config.toml
n_layer = 14
d_model = 512
n_experts = 64
experts_per_token = 4
d_expert = 64
d_shared_expert = 0
activation = "swiglu"
moe_layers = [1, 2, 3, 4, 5, 6, 7, 8, 9, 10, 11, 12, 13]
router_score = "sigmoid"
normalize_top_k = true
routed_scale = 1.0
balance_loss = 0.00695
balance_bias = false
init_std_router = 0.0216
lr_router = 0.00148
vocab_size = 8192
norm = "layernorm"
norm_eps = 1e-06
tie_embeddings = false
optimizer = "soap_variant"
lr = 0.0024
beta1 = 0.95
beta2 = 0.95
batch_tokens = [65536, 131072, 262144]
seq_len = 1024
train_tokens = 578800000
steps = 4322
dataset = "wikipedia_en"
Below are experts of layer 8 (counted from 0) of a mixture-of-experts language model. Rows are named router (the router's row for the expert), gate (a neuron's input weights, with its number), up (a neuron's input weights, with its number) and show model dimensions 0-127. Each number is 128 + 32 x the weight over its row's rms, rounded and kept within 0 to 255. Numbers have three digits each.
Before each expert's rows: "comes after" lists some tokens at least twice as common just before its tokens as in all text. This comes from a sample of Wikipedia text that the model never trained on. Tokens count by the router's weight.

# expert 63
comes after: " (", "|", "–", "19", "″", "("
router:182141074129122141170092160167163165100164074136183095152131112136122145181175168160149123087131131162094102106085074117125114097125088177104121104116142116121100156113194169119094145072114142111086126171125110116118092103126177079148113137145136134127164188145231129093103159175145120099107084190149091171068112152188182053140175086132137152141121096132148095075152112165150099148124
gate0:065094122181114120087143159108104074122112115184146155144126114082136147155075093148107077121138154122125067179146068155160171104077137102098143166152176156083149159170091136114137128142082098093134148129169114179118140121112186167126116154153090088132123120127071187169118171171211158111130127117143138141081063019116141102065130157143131121127144121134141157082123114146124088114173
up0:131150168138171071080173136094086106153143108090099100128076130162049162168130104136123093114140191103143107111161057128196116111134049130187113096092086162122080113135124087119150123100161143123094090135127113111179118102147191174179089132121115114156174166123181138074156113146138191131158083144125114141139137144079123125112140091184153166087128174129086066186174069137088094090108

# expert 45
comes after: " |", " the", " in", ";", " a", " \""
router:135066102188134126114125114178136130106110120173136125117147129194113148155120126141131133055094144120231124104095120052122138135161159110118138129104108058137050115114121109120105122098147132121108101127167098129223147137128122171122118244097255160134090130131127136163096121122241116180095121115160094039144132132123126129083139118117133161114124142117098142128097151141152055111133
gate0:126107126139083076166116069108117101163134155191171112094083147126153175094068100172122157116107175162123106145182090133186162148145161135043108060118141144192160121164101129140115159171164155110135135108169086111152149157145135115134118106136152129174121140108142139175158168112166179103104137129185096137146165118160148173106180142086119147035157112069162134067150169122110075085107
up0:164061121089106110115110153135126104160118083209121169092182101166111127109129073072144212129158167127080048122074048189127110111114150056142157158117117141192160135142071140154124102119102150094102115079091174129156137109113109147153061118094095147121147108117155117151172115161130138112127106156141079137123138091087066153089127128162114119107141142151128171157110158153191119130078

# expert 62
comes after: "-", " (", " |", "|", "{", "("
router:146179083119127148178109148148179180129130086123156123136108088107173199128170210110173107110172085175131088143073117127102135085152097180108079141146123142093097195076187150112127142048143133125163095144122140072144108112174182099143130171144179104114187161101208121101117167138084099158129084214130118114099085152151133081154116083127163146168182078147151086052109105138114069175105
gate0:078101075108060149105132116147113181110152119159194119063091147152168126099079072216114129084174116100086129129105082128169141125128171147172181117139132089202161150095146058105095139197122151116176140128104126189127172098161121084131214114157117111065181143089119140179108106115113169117127051130147163122082137084141055154114115152128080093083127105159121143139129214055138114166116
up0:051092151125085130108129110136118116136179103127099047148167085076095129129091110161095156082131095150194180145154131112110083111054126115075106191094139166172112145106090084133180181132104079172129181114099117128079122103129126112128140128117136114157143122179154129150128138144138124114103093124090097112153182132140137126091123129139156106054070177132188191196121125138161176142159

# expert 61
comes after: " (", "-", "|", "{", "^", "′"
router:151129097147137125163070138161172149142162089116213105149108080133166194156144141110204127081156125168135122154080131104106146062131094174070115152142130160112087123108160172086121123057134139124116110173113139087120118098164150138145122145144146133133169151164185115103115176165131115139092108220116099136126071172210129058146152032094141164175153089141153079064146116135113079161075
gate0:134133100158124161098117105184122082145139126108153120047153143156124156129078131148131068170102104125186151141173144132151159157101111136101130138138070092181166046160166146103093142096123128163074103134140175182109140094141119109084080135145075130111106190078093138170174156184091130125131167103058065103169121149089162124132162108143102099122122125121092131178185104089111088153146
up0:130115127114174082155103126087089172129161136197098116144174133161180130166161109095156145138135124091061179124142163156111165103134148111106130125149171059083040132086130107095156115103106092090124121161149129085182141177083102189157135151100136080090137067099158127123148099070165095113167125110129179128134105117108162094175124124100085140120132155150165143147092172172152152057168

# expert 59
comes after: " (", "-", "|", "–", "(", ":"
router:194113110141168147161069175149153169086158080146186078163120094138160121199172178128155104096120130167128096113089082115130117107073084140105110125152148133118118185090154203121095158073116147108090109180122107106112082087135159092125111171139114126125182188144193156106112158176153120092101090210146077153097110156187145048153190099124136175136146077144131088087153127152161095156096
gate0:123151183085108126115157168107122153136104119138142176149159128102086161125119147145136066103097152105128129062181127074095078106077063121094083142150125125142102157191102144082121095116091154193121232177059130085137166104170164165128161104179157155163136093169096114112151108130069154195100138092161177111135167126112135126159110161129110125153223113109102126134152059124142200084114
up0:103086132135144130101126155124118145093097091123117165115118148131112124117103175143167217111101120137086134180179160106140129083062083141070032161082078122125156091183102163126126124172071118062128099135131130130200149157176120111107179077082108094133146120152106112163115155072109132089074117075137167089186131158117135128114127089154112165108153128142117113132158186149097154157080

# expert 60
comes after: "-", " (", " |", "|", "–", "″"
router:151130088163143149133042170120146169126113113159163090125126118148112197181184162118200125113170130193104098152087119114091124115145107175165129183106151137105127125066202111120096184049140144100104145146159113098147087057167166130133116126116134129141149183141186142105136184155134125128091074148092118138113091132150162064108156109133125160167142079111146098091147075145129086131073
gate0:080165146126086121134179086112098132080143086154169123138093130065143133058098094142100112175137111071101093171173165136119081136076093138118131132142132161130146146125115132159159161151130074124188181095095134169118165151147182168154148195083173195148100160088141136079176153158054120083075135146122166145113077106086063172189124134132164091074183109101112069072107117114116160153104
up0:136116119125113170140163207129123123109088083144125074132100101122099097139165130177122066088143046128139144120123137172055162149156133134159167174102162112126123132138109152064135142098122178122144104110089165136098115196135178190109079167122149118016082167172142167144145136110173104092136105150084180190143165096083108174118118159166123073130157136121088127165161098119173157173144

# expert 38
comes after: " the", " in", "-", " \"", " a", " from"
router:138048119198123117111120117179127132104106106169152116118123126191119140156116126144128127093093144118235119128090110080121132137143151107119141130104093056128042123114113112134096128107143122131104115129149091124213144139131120183084121238092214171139123133135119126116100115123234133182122118119175119066140156128119112129078135114121127153125147143105099147128102153132145066111140
gate0:167096126114087135077096171125114157128109118127166163073122114095124058080146092145103198117108158184110114095144199160159109124156113098123068097147136115109194155121158128189140154184116070160152166119184113075143157141112128219124103104134102164122193147123123102149123131176150141103144107143112003106121117166134084147141105085059130111134152105095154147104169164129156098153192
up0:074122144170119097087213134134196112152064165070118169133136104087180147144072076146137143188160160091122174136116079119043153061158131131118121112200100187101165059077158147132095170094135085113113110142103074163098105162137110160145103100123137149151131169102126092093156084150128150123085091094096132086115147117132114089110130095148105066138094102111156099104212140176108090119147

# expert 8
comes after: ".", "=", "\n", ")", "s", "\""
router:108161134142123131101132106101125122134084157136046151098111131145153127143107117121116161141161109098131137123125136055152140137119174121168108131045094185086114115128117134117159078129165143132155140110170152154118143155123114190089137049108142136077174113100114165161077123095144112067105138098147152152130174097125104138092133133139114126084155169096033183130105179119144128133135
gate0:113112138147153144158088123160089161091132081090149084161125126047102089098097109097089099087124141110169118162129147091196117130096131093121116157102090171107132093146082148126082089154127130112153106142156126192062125154141111157127159158142169174119159154144174132136074172159182104120150158145104173116136075154144149099130138230131095181107112154174157156109078104171172118096119
up0:089110104188150102129123075143205044164105105156176088090115139089133078166059131113109166122112167143088125164118090112158147120090113163118124122069160099099137143123158168139102131076109176081148134140138102192077152124195118136123090127149098147097123172104140120087162165149152120125149124111149120155102148103112186111085172129101190132098140146113200088156097116116143096102125

# expert 12
comes after: "\n", "=", ")", " =", "\"", " by"
router:119178138151138128111139113097130118132078146142127152098119123136186120133099117120108154177079098109147142036121130113140104132130218117167069141083039163109087118138116129132154085130164141133147132104166109151122138149122121155083139092080126094087169113112108178177075124107132106084132142111139120189118178122123103136086151140159117100102172160124072160132121169128128164146136
gate0:193151189079153166130153094158179129097138118150168101150159076117123140121114094113174128147149128156142168130127129179116140140108101122157120108152107125124164118145197171151160044148120133135122188091142128156130217112138096185169169120114134127104104116124128109102113148147082103149080062090114111091145141101145096085097102111066135137115177154121119072148104090150187161124112
up0:115106119114122147166104124110106111108112102077119072114154143195172060159105158092139102139107071021117095172132155164152149167151142100140119114188157155138127127126154093131205133125148131115087146117161113089127156137139133112071155138116141095158118084091125121160126079144113163127086150125110128109101047095116162113133168123133125144156128159130153118127091158215089169131202

# expert 58
comes after: " |", "|", "-", "–", " /", "0"
router:162143121134177138153118130175158132144100077143168144150142031112158223105119143137207135100131103154176148126088106140069093096159134195073052093167097125112092144135107151105158128055133136124137123117174161078137135128197128157148126189191144143087125131164135072126132163128151096176100060143100155109144108125128136120102098108060115169124157140168126093069072133167100111134107
gate0:146161095095171084096116176156174107145141186158128107098113138129066102174132104182179170134131133151137128139151161163112138150081130159111068151083041145143155076161129175130122131127053111204128182116110120117151127147121086111137151159123158154097140154107119140130096083115048178137106114140102126158111156139080191187146129134099155111136139134160095156099140183066109105104104
up0:189158128022146143166146166115169142086149129076127111139168161098135142118147098151185087122130097110184190183159111150131101092102113179099140124172102173153136134129097133093131157105125146101144100116080139132138081163096112099156107122109126123125139033142115091148174153090128162152124120152141130116134167122113144081161101208159131079126123157147095155153153105109061122139167

# expert 41
comes after: " the", " a", " \"", "\n\n", " in", " an"
router:114002123224114110120125120142129126121121101146144122118143131143127129143116122143131115072119135130245124116112129082134144076112140108142132162105103059154111121117142122129098150114172123122108137131153088122204140139135115177091138232052174187134134124131130143144084121116255137122129114135169113079133116104119121125109167134133157138137152109102082150127108144122139113113133
gate0:127141111139137077074074133079104105156125155161106105141115121085119113116073131142106113131149152092154131086108166124074156155112066076123105104178138123133158104120141138149181158154070117103152088116135111123173155094170153119086171084169132163141059109097142111161157106105156059128107112141137139123101166116145134155158075191080111159185119108102168170146090140128070133086160
up0:206145103188155192097150110144130165144160130158082120073136119060074132143106166118112147154114123214138179114150141126127126160159125130156149160134105188142135115091114136125220098128221125101130164146027144157152147162149147077154104122118127114133110146133092150116160130095104195130128113222193121135115109133177074117110130182131117099127144105132099166138149118099084113066147

# expert 5
comes after: ".", "=", ")", "s", "\"", " he"
router:111106143159133114110134111086119107130117183129079142140108135122140113117111112133114145142074117119174137066155139084149140140150181106151115100102148183107089109114119115151113142131202157144159107107149179104101141143128115192090124130122139162069171116109118214201070124114151099095148143114180115167127156148124089138118131131143118109092080153113060150136066131114151139136143
gate0:143184088121092097091077132137119198157077093123112104125097105131174077117115146082180093118139148142076144077071135072123167136172129152136094167109121137163099146107115114162090164144060148159109104118076136244156139197156142106102172184142166103076104101194163115125122137079147155200091126161107132132097108149166103098122126164154146122116114097169111102167112127125134071156192
up0:165189139159213186178110192090125114143096120120064065146040071148117116095084160126172103159149143098140180039066115205161098136175115145087125128092115170058124154144116108149113172159112152141138069123121131214165143150119143101129101201119099141114120058126128198146156120147120081141054172160060104107148132117147131074129148200095104158117122119134158124162106156135093133155177

# expert 57
comes after: " |", "|", "–", " 1", " 2", " 3"
router:180097104139196134129123120228134126132112134148120121131138108145206170192121154151129180104097113133167094070096057095126113131161126134037064084135146086097077114129120126143074121076140111108104138119123119106159134136129124150204104160160195133105158147141127063114095128141150079155119105121148121115124145144125176122084122079122109149149084159141155122125108153145128084105139
gate0:165145148158113140078142152180128097086172156120093138120125099123184075138111107206111135129105096124112149145161113169140173118125151146109055061102157122136125123134121087122127186129131158085176110089191097184173071166210048137132126103095105142150155122089072051143168114108148115140128130145153125162159185124134157157160105142123176183121123139152137111131130178157186110166176
up0:132126108106162118130123078102143095133134130127161178134142133106116112122151101171116075159142088090150085127169184114137138158090095138161131180146146132066118126128085157122094105167113142131118074135135135132119148131127124134141092058137098182097128024123129100127154114086109115153106144117095063175088097095104131169075176137138141126128103185076109166134148114103123151143130

# expert 9
comes after: "\n", "=", ")", " =", " on", " from"
router:116171130129137135114139120098123126135131157140067152063119128118164124133090117126107163142149133110124142072124131088164092145153162117160097117064044188105137121152116140131170103126134152135175100110149148159148137154128120139099129041084125089088155118108113150127060131110154101056087125116125117212116180141137110135092146127180120136094151146108056169125101188134130153147138
gate0:198125112122108097112140122134135113144157089129136127120160152113099123124125131177164166138138052149105123150121140126115113146113128172127145111136103154105201116157147159157134088196131106148121102078055114058198140092124108183133101084115139106143103167145133163200139122148128108122084128122143141091140141142118115138088109159087179100126160181138088094109162178158141106130146
up0:129132126171173140125113165131208053143101113116108122124147132179177137124183110066092076089138123110095109134100120138091138132131157086112154182088140097113184108127127158126114143149179171145170136141142144170051155125109157184112172194166054133151177102123086178126173139120084130092106156111076061154128092159107187115156146129109129116101127101104142102124137155103210120164082

# expert 53
comes after: " |", "|", "=", " a", " The", "–"
router:184097105155197140134123110217131135138109095115125120114141107152214168176115141131133176085108128130164100076087047111129091135144134112027064079127131084132082119142119121159059115081147122110101117124128135113155147142129123149158094143133220132108155134140121092118095137133139094174120113110143123137119141107127182126073120071130108178146074159124153128121105154156142091115138
gate0:168186177113155119178150177111099154124115159116148144122108154106114087110132069167137115123052107164152131133173079173124157135110125085132112089177178158083125132087112126089118102154149169154118156121128134098033201113106141105161120071143135151110151116097134112114167186125127126101144157134151153093082101111185123103144116169114180131096175126129127086111181169113093116091146
up0:142142134147099098120128089167139083061101088149108127156149155157126074124150122088162112162119128109146126074093162074156145103136150150132134148149167187110144129231134123142193116089133146177118132158093120161194121105165131104130126114125170117141101118114137118165120131130079117141142113128173189168124185117176134145152044164102122182180135139135150163129125086110098148146116